config = dict(
    d_shared_expert=256,
    hidden_act='squared_relu',
    moe_layers=[1, 2, 3, 4, 5, 6, 7, 8, 9, 10, 11, 12, 13],
    router_score='softmax',
    optimizer='adam_atan2',
    beta1=0.95,
    batch_tokens=65536,
    train_tokens=282500000,
)
Below are experts of layer 9 (counted from 0) of a mixture-of-experts language model. Rows are named router (the router's row for the expert), up (a neuron's input weights, with its number) and show model dimensions 0-159. Each number is 50 + 15 x the weight over its row's rms, rounded and kept within 0 to 99.
After each expert's rows: a language model's description of what the expert responds to. This comes from a sample of Wikipedia text that the model never trained on.

# expert 18
router:32 53 63 71 33 61 76 25 44 37 43 66 45 41 37 61 79 50 42 40 30 33 54 44 65 65 73 74 76 55 38 78 54 40 54 68 53 53 60 44 58 58 67 62 52 59 81 34 48 80 40 38 53 62 48 60 21 58 55 18 39 78 72 58 71 58 60 42 61 23 33 35 44 71 45 36 61 36 38 50 53 41 47 47 43 37 36 68 54 67 54 32 35 33 69 40 39 67 46 76 59 61 40 65 38 41 69 53 35 67 56 42 59 50 39 43 67 37 61 46 32 45 41 18 27 38 52 41 23 05 48 57 55 31 48 78 39 64 63 42 20 53 59 40 49 73 69 23 55 39 66 31 53 65 42 59 31 52 47 51
up0:50 50 41 44 56 50 39 55 53 49 45 38 50 87 61 57 49 68 56 65 51 44 37 48 38 71 19 34 46 44 54 74 17 29 25 46 35 45 47 81 49 40 34 66 74 61 27 41 51 46 65 57 34 66 31 59 50 67 64 40 58 24 36 61 39 69 48 53 57 74 60 47 32 47 51 55 54 78 55 41 27 52 74 68 16 34 53 73 50 27 68 61 48 51 56 50 43 44 41 65 40 44 57 66 57 42 71 69 45 33 17 73 61 58 51 44 52 47 36 61 43 49 54 18 61 58 35 00 59 45 48 59 40 56 79 61 45 44 69 78 56 75 40 64 64 56 31 68 81 53 36 54 45 71 54 53 50 31 68 43
It responds to: Name-part word pieces. Place and name components such as South, West, North, High, United, and mid-word pieces inside proper names like Meadowhall, Touchstone.

# expert 31
router:78 57 47 39 46 69 18 38 57 45 39 40 48 68 55 56 54 45 76 56 43 46 45 56 53 53 62 23 48 37 48 33 33 64 49 42 20 52 57 73 32 21 83 57 39 54 50 51 76 44 57 31 68 29 57 46 32 32 39 88 58 69 49 55 56 58 64 73 45 64 62 44 57 28 68 56 28 49 53 62 45 57 66 40 29 76 27 38 49 57 55 64 33 59 52 51 46 52 50 71 31 47 63 17 93 65 54 59 44 29 54 70 58 56 62 61 26 55 12 69 58 45 67 63 46 76 45 60 57 73 31 29 63 55 46 34 44 39 41 55 89 47 45 33 52 66 31 43 55 53 32 40 32 38 52 45 44 35 68 62
up0:79 47 31 69 69 52 54 46 37 54 56 60 49 46 73 59 69 56 94 45 52 42 51 61 32 48 57 51 47 55 39 46 50 56 53 40 34 82 58 48 63 42 56 13 42 47 49 59 51 69 54 57 34 47 60 40 34 37 52 43 40 42 15 39 69 65 52 43 44 64 38 43 73 26 81 48 35 26 41 61 72 52 49 41 36 44 45 76 56 09 43 49 40 47 64 62 62 15 64 49 31 41 22 53 27 44 44 51 52 65 42 39 38 55 44 22 20 25 24 57 63 56 41 69 48 56 46 46 68 37 30 81 52 82 53 67 25 46 62 55 31 48 63 45 78 58 50 65 63 46 49 50 37 52 41 74 38 68 40 15
It responds to: Verb stems after subjects. Reporting and action verbs and their first pieces after he, she or to, such as stated, revealed, kn-ew, rem-ove.

# expert 1
router:31 65 42 25 39 62 53 44 50 49 36 55 47 26 25 55 68 34 59 60 25 70 63 52 64 78 38 44 45 50 44 64 46 57 68 43 70 66 64 49 29 49 55 74 46 54 65 28 73 60 60 50 52 38 35 64 41 65 59 46 64 62 66 90 44 40 61 80 39 48 71 47 37 61 44 66 43 51 53 53 80 40 33 65 56 39 63 58 83 39 55 26 34 69 59 40 43 55 30 62 39 41 52 54 52 41 50 58 61 47 40 64 38 68 56 55 26 56 58 35 55 54 61 31 25 32 36 86 49 23 09 59 63 27 22 59 27 68 63 53 52 50 35 44 54 71 72 57 62 44 39 27 48 64 54 75 73 29 52 80
up0:83 62 52 48 30 62 51 39 63 56 41 86 27 50 42 68 46 71 75 46 68 61 30 43 61 65 59 64 45 50 58 72 45 37 42 38 16 54 43 49 40 49 36 51 24 58 52 44 30 43 57 35 35 98 35 55 46 55 54 74 49 41 69 63 71 34 76 75 35 37 51 57 17 52 38 48 34 45 88 64 50 47 62 50 55 79 25 71 59 56 58 53 41 37 42 64 53 37 46 48 67 44 64 65 62 88 62 64 71 45 62 63 29 48 50 44 38 57 56 62 60 57 43 64 72 71 54 84 62 36 37 58 59 33 54 53 50 46 58 54 67 64 40 58 39 48 59 65 79 38 62 86 63 63 35 58 54 52 55 67
It responds to: Personal name pieces. Given names and inner pieces of surnames of people in lists, tables and prose, such as David, Win-che-ll, Kenn-eth, Le-vin.

# expert 27
router:62 49 49 55 41 66 38 45 71 44 54 52 47 74 48 26 41 37 49 57 32 58 62 60 39 42 58 69 29 75 44 60 53 96 52 41 68 57 61 61 43 83 26 50 72 60 49 36 70 35 72 60 25 40 66 52 40 38 62 39 30 25 37 47 37 76 27 49 55 85 46 24 54 41 50 68 82 53 40 58 49 54 53 68 80 55 43 54 56 64 79 68 64 54 66 56 13 67 65 37 54 57 44 43 75 67 62 87 43 27 40 25 64 50 36 56 59 54 41 49 44 67 39 30 45 66 48 61 32 52 46 60 39 49 57 56 63 36 55 75 50 54 38 60 60 53 82 47 48 41 43 71 53 48 78 38 40 28 27 57
up0:82 77 36 72 53 85 75 77 73 62 61 74 39 40 85 53 70 60 57 36 46 77 39 50 63 65 46 57 51 23 64 51 30 56 39 48 55 14 24 81 72 51 80 42 39 62 61 39 53 62 63 38 47 64 52 19 52 61 40 36 37 34 38 54 70 45 73 44 34 60 53 41 32 51 55 44 52 45 53 40 42 51 53 54 60 48 54 62 59 48 45 39 50 28 78 59 44 38 58 47 57 51 36 62 67 55 83 33 46 53 36 70 44 47 19 55 43 28 65 67 61 29 56 38 43 44 34 53 40 64 69 47 39 60 55 74 22 28 40 53 43 19 54 33 76 50 58 28 44 42 40 56 41 37 37 60 27 36 56 61
It responds to: Digits and codes. Digit tokens and alphanumeric codes in tables, references and model names, e.g. ATEK 014, TL 48362, Alvarez 56', country codes GER.

# expert 13
router:74 42 26 51 61 31 22 50 37 47 36 37 47 35 41 46 54 47 59 47 31 65 24 43 40 57 39 79 69 73 40 38 51 54 64 51 12 36 19 41 55 53 80 42 77 57 55 45 43 39 65 57 46 52 57 57 39 52 33 17 52 59 43 17 64 58 51 39 63 46 50 56 50 68 35 34 47 50 63 46 56 72 60 57 51 40 55 53 42 48 42 40 41 35 66 46 78 43 81 32 47 52 44 22 62 23 49 41 41 56 66 77 33 29 57 39 56 68 64 59 75 44 60 59 52 54 40 43 38 54 44 51 58 62 57 88 36 74 38 35 47 42 54 58 68 45 25 45 22 32 75 22 33 55 18 37 21 77 32 58
up0:81 57 43 75 51 64 36 80 74 67 50 56 52 39 58 42 39 57 27 27 69 45 18 18 34 54 71 65 48 41 81 36 55 59 51 36 55 70 33 41 73 39 76 43 44 49 59 27 68 47 75 55 53 29 26 41 68 72 55 57 78 44 47 39 50 68 67 37 30 54 69 69 78 49 79 76 50 62 43 69 59 56 48 68 32 44 35 70 31 31 53 45 34 60 25 61 52 30 61 40 72 54 72 70 57 55 46 13 64 47 46 36 39 59 42 56 45 51 40 43 58 42 42 27 62 23 32 57 68 55 56 46 29 60 43 36 65 47 65 40 55 44 31 43 50 48 36 48 40 44 39 49 47 44 53 40 61 21 57 22
It responds to: Word-initial consonant pieces. First consonant pieces of words and names, especially C, Ch and f, and c after inter, such as inter-c-ontinental, Ch-ordata, f-ertile.

# expert 12
router:45 69 65 42 46 39 35 70 62 46 71 48 50 26 42 69 27 65 58 24 57 50 79 24 31 37 63 58 33 49 79 26 45 37 57 67 54 40 53 37 46 58 60 50 46 85 60 45 38 32 38 59 58 56 39 41 45 66 38 37 42 25 53 43 45 04 50 26 60 35 28 49 44 50 33 36 58 39 59 69 25 69 48 42 26 60 61 58 65 56 80 45 38 51 35 53 62 57 57 59 56 55 53 54 10 53 50 41 53 51 16 44 61 40 26 59 61 58 71 56 41 39 38 26 52 33 77 62 44 52 48 77 41 43 63 28 43 16 52 50 48 67 67 29 42 49 52 53 43 39 69 35 64 56 64 60 90 77 55 64
up0:52 60 61 74 72 36 55 56 49 63 50 61 23 45 53 48 54 54 44 52 53 24 35 50 54 54 43 65 64 74 42 36 49 43 54 40 41 50 42 52 56 56 49 20 51 38 56 63 44 57 68 51 64 95 69 29 40 41 33 48 65 47 70 73 64 57 34 72 42 35 34 38 45 69 64 51 34 48 66 52 51 54 36 53 57 62 21 36 43 25 72 24 22 75 63 13 52 49 74 35 31 50 42 61 50 42 37 66 78 40 07 64 40 54 41 38 10 65 58 31 26 42 46 60 81 81 26 64 81 58 68 38 42 41 30 52 71 52 73 54 48 29 48 39 54 63 46 36 55 49 47 62 52 35 52 44 49 57 58 46
It responds to: Table headers and articles. Pipes between table header names, list-item dashes and label colons in infoboxes, plus the, a, an before proper names like United States.

# expert 25
router:56 40 43 33 42 42 33 62 59 56 49 36 53 39 28 65 60 38 67 53 39 52 58 64 84 65 34 62 46 64 56 57 40 59 59 49 21 47 45 73 20 58 53 61 38 24 48 38 75 59 58 55 45 43 63 81 63 46 41 58 50 29 75 64 46 19 60 69 22 59 65 27 64 60 25 66 41 18 70 50 60 51 48 38 47 74 33 77 54 53 54 36 26 68 60 42 38 49 47 40 47 52 55 59 37 35 57 60 38 84 39 30 55 50 40 40 39 70 43 56 29 53 37 54 47 59 44 82 47 42 32 78 52 33 35 83 55 66 53 77 41 59 30 31 52 74 59 38 61 60 31 47 46 87 63 40 52 77 35 28
up0:73 52 44 61 18 54 63 24 50 70 36 59 43 33 48 51 54 70 64 51 47 64 21 55 86 70 68 84 15 62 63 65 50 48 28 67 39 35 65 33 87 22 38 36 59 53 51 37 65 69 48 63 25 66 48 42 47 56 22 39 67 51 34 37 39 42 58 48 45 41 46 46 53 71 54 43 65 39 65 24 53 54 33 30 28 46 60 34 40 52 54 56 66 52 31 43 73 47 48 12 41 47 43 37 36 65 57 39 68 53 33 57 54 50 43 51 46 41 54 40 44 67 43 58 65 60 61 44 87 64 55 44 50 63 51 64 67 26 59 41 69 46 47 52 49 60 36 45 39 56 45 70 29 88 07 64 38 42 43 42
It responds to: Place and team names. First names and place, club or team name pieces in sports and local articles, such as Scott, Col-chester, Wash-ington, NC State.

# expert 24
router:74 66 62 41 19 77 48 60 68 44 60 55 32 50 73 58 46 45 39 72 51 43 41 81 57 34 48 39 56 36 57 42 48 62 60 57 28 49 59 50 86 63 30 37 40 54 68 82 43 47 49 80 70 58 48 40 62 55 55 60 61 66 69 46 42 50 60 51 53 27 51 47 25 42 81 36 26 56 48 56 74 51 53 59 43 60 53 48 71 72 42 74 51 67 42 60 32 50 37 69 35 31 53 59 62 56 57 43 49 53 42 72 38 24 80 51 31 52 32 58 34 29 49 23 34 41 40 44 68 69 53 45 72 20 18 64 67 77 37 51 35 60 61 53 34 46 57 13 33 73 50 35 52 58 71 42 68 27 35 55
up0:54 45 48 47 69 75 55 52 74 49 21 53 60 48 47 72 52 49 52 47 42 26 74 56 55 51 41 51 61 36 66 55 63 55 33 38 45 33 51 53 67 41 68 32 25 45 58 61 67 85 60 58 54 38 45 45 36 39 48 83 67 25 32 57 00 50 78 54 53 72 37 78 32 33 45 24 69 32 80 43 49 68 31 39 58 39 62 73 44 78 60 37 47 48 46 28 58 60 68 39 52 63 61 45 60 62 64 24 49 18 58 36 56 39 46 60 31 66 62 51 65 43 39 61 74 52 42 39 67 53 39 31 49 16 46 41 59 87 30 56 74 60 43 26 58 51 39 53 38 52 61 44 45 40 44 46 40 30 56 33
It responds to: Verbs and predicates. Verbs and auxiliaries after subjects in narrative prose: was, were, been, began, remained, participles like turned, taken, invited.

# expert 16
router:50 38 76 45 61 45 75 30 27 47 66 43 23 61 34 34 29 60 38 54 70 37 42 51 64 44 54 67 30 59 57 47 60 26 42 49 57 67 45 84 50 46 41 13 58 53 45 58 24 22 56 48 29 60 59 33 67 58 56 70 48 13 38 42 66 47 58 51 64 48 35 55 51 40 50 44 65 56 31 47 52 76 49 40 47 48 45 40 56 56 55 60 67 51 42 17 44 76 43 64 60 60 61 34 40 57 40 77 63 42 32 69 50 72 56 47 37 56 51 44 43 33 32 35 65 17 72 17 54 58 63 63 67 71 52 76 63 78 61 58 40 76 61 50 32 34 64 41 60 59 30 39 24 16 33 39 63 33 34 39
up0:99 48 61 78 43 60 51 21 44 56 35 42 34 50 40 50 51 53 53 59 78 49 57 64 69 68 68 32 40 45 50 46 21 41 63 19 57 47 58 47 42 47 40 41 10 56 41 65 40 33 43 48 39 67 53 16 36 46 63 45 83 52 50 44 56 48 49 45 50 56 40 55 66 60 34 55 37 57 49 52 48 81 48 60 51 39 42 48 45 34 48 47 40 60 41 10 56 32 33 52 37 54 57 35 61 83 47 52 52 36 29 75 21 56 20 49 39 48 70 21 37 35 37 54 31 51 52 37 53 51 75 60 51 38 80 45 45 66 48 36 73 53 52 38 55 58 61 61 72 35 62 28 50 40 69 53 59 90 33 56
It responds to: Table separators and ordinals. Pipe separators and dashes in wiki tables and lists, ordinal suffixes in rankings, and football position codes, such as |, 1-st, 23-rd, MF.

# expert 30
router:57 55 58 48 56 12 53 36 47 64 36 52 60 41 30 43 85 46 68 59 61 59 29 36 57 61 46 41 65 53 37 32 16 51 40 39 33 42 56 67 30 21 58 55 77 31 71 62 47 40 41 33 43 39 61 50 27 39 52 42 45 39 47 30 29 54 66 38 73 60 41 51 57 65 55 43 51 38 58 33 42 49 20 46 58 68 53 90 19 44 62 45 54 48 58 70 64 66 37 36 53 43 29 66 57 54 41 55 34 48 37 60 47 19 49 66 74 22 56 76 43 69 14 51 26 56 41 36 40 53 75 40 30 53 56 30 63 34 65 51 49 67 70 34 57 74 27 33 63 56 47 36 46 64 62 35 32 78 27 57
up0:90 44 40 70 71 77 51 61 65 71 68 87 21 43 63 46 44 75 61 71 71 55 48 59 40 67 24 40 37 62 54 67 59 49 47 50 64 58 29 51 64 57 60 48 33 60 46 34 64 67 80 66 55 77 13 54 76 41 29 70 64 44 51 56 53 29 45 74 21 55 46 58 51 46 68 52 56 80 75 68 74 67 44 48 54 57 50 54 52 48 38 34 64 56 54 40 42 31 64 39 53 37 67 32 41 29 73 54 76 45 38 37 47 49 48 13 37 52 54 44 40 46 59 64 78 39 39 40 80 30 32 58 46 40 39 58 29 65 43 52 59 39 31 64 79 45 68 50 56 36 51 58 57 47 47 51 55 35 51 46
It responds to: Capital initial letters. Single capital letters or short capital fragments starting proper names and acronyms after a space, e.g. A Chorus Line, EFL, FIDE, Köppen.